{
  "norm_place": "pre",
  "attn_scale": 0.177,
  "lr_head": 0.00879
}
Below are experts of layer 7 (counted from 0) of a mixture-of-experts language model. Rows are named router (the router's row for the expert) and show model dimensions 0-95. Each number is 128 + 32 x the weight over its row's rms, rounded and kept within 0 to 255. Numbers have three digits each.
After each expert's rows: "comes before" lists some tokens at least twice as common just after its tokens as in all text. This comes from a sample of Wikipedia text that the model never trained on. Tokens count by the router's weight.

# expert 4
router:102167114192109182088062162162126146161138127077148114103141103077144106159110125156070127124122087210138129075136074078171111135124171133178109045111160149080113145116111131154069111169077150148111150162177154102157154111080109130104133089129134111118161129140175174134157125116134150129
comes before: " the", " a", " his", " an", " be", " their"

# expert 19
router:096103074176098182092162120108112183130162099174197124146101160102062099152103138176114172100120084147147111132165074133162150172134092111144077077164076122073157105135117089164149110146165141119106154103094084095162126079158115137121123119132129120148156137140117169161058073137107159095
comes before: " ", " N", " P", " L", " G", " S"

# expert 8
router:070092092092161135143114081172093107102155175041150121116144058165166131147147157141142081165181165137120155111144132134170079109113176094157158107124131081176176158110181128123110103134089168139146174110124073126103164071107115178113167107109129100091148173135155084169101118105119122135
comes before: " the", " he", ",", " The", " and", " it"

# expert 11
router:141109122186185099117126135133178064146141106133094140151104146091132078157086081076157115111160149109202102131096152134118126106161143143121122150113095100180133101157111107140122176087120121130224122100096144112081124149064137097175138156174082053132118119150135168062140187121116108118
comes before: "ed", " to", "ing", " in", " of", " on"

# expert 2
router:169203112114110129134175095145144123130104119120154115105081193105156086156154059141089118115128149121127061092116165157122152103101150159104095164121110124121136127171122131087123094153060067119111142134180141184122089082147161139117097165155108163128191059144093090100169140148113070177
comes before: "19", "20", "1", "2", "3", "18"

# expert 5
router:112071163072153127128184150134082144101110151119114107142184171153105158175163109141168107086167137155060119100181164134123104091172109082122145102124086125122103110079148113135155175160175105142111144130176136137133167134151112128166167153146066100114081099090131166172046102183106106098
comes before: "-", "==", "|", "===", "The", "==\n"

# expert 3
router:042097152096126076134048141138137078102110121131115140132166173115182133109104114072138155115103158130086160168196130110139073106099147141154118172115132103160144091169127178130112101100151133110153121126112143057086121168096123162118140174112174153110116165142171144218099150082158146132
comes before: " of", ",", ".", " in", ".\n\n", " and"

# expert 6
router:094129157170148106123090172206157113117101099142137143097097161111087130125160114164100135116077115152157177187168135117145136162138152095088098106126141111151146144138132154098109116121127056116153114153125151062132061162149166131136163170105156174098088152058084128108054152131137188058
comes before: ",", " of", " (", "\n", "\"", "s"

# expert 18
router:089100078099111127126131116108144078138154175147192099146140122068161110165126112095091143217130150139108121184134121117130150159116182133120156099161144047170154061123175078098080093143103132076087121138106154158165165099135162120164184139122110093107112151096162145143101104153078162143
comes before: " ", "19", "20", ",", "18", ")"

# expert 21
router:115125127141106144103160154130141146136158091146092081144102129073093099136142152125139141116115115129111153156157160140138182159193101106066114145150133146064128193151138141183159153156168129134098094153099183122131122165159110089162125069111169088145149133092087168126103007132148080067
comes before: ":", " ", "\n", " |\n", " /", " •"

# expert 14
router:125122129118163151176175175145133134100093110115106149126101121103093137129098152128081066217194128140114165178142173129120125081152113178126138099129075122143065079150136143143108106141178084148126158138178101032087148142120084065161135179176097126110100125128153129094088123144123104122
comes before: "|", "-", " the", " by", "==", " to"

# expert 9
router:085065171139158095129139143087128164154122102105107084109121113085154096119107138198074170101107133145146170140154150050172109147093190119109153101107159096154154070140099135112111094137085149081127206095129143085133150138171126167108209151110159131141131136119112094181128163122156182139
comes before: ",", " |", "'s", " (", "\n", " and"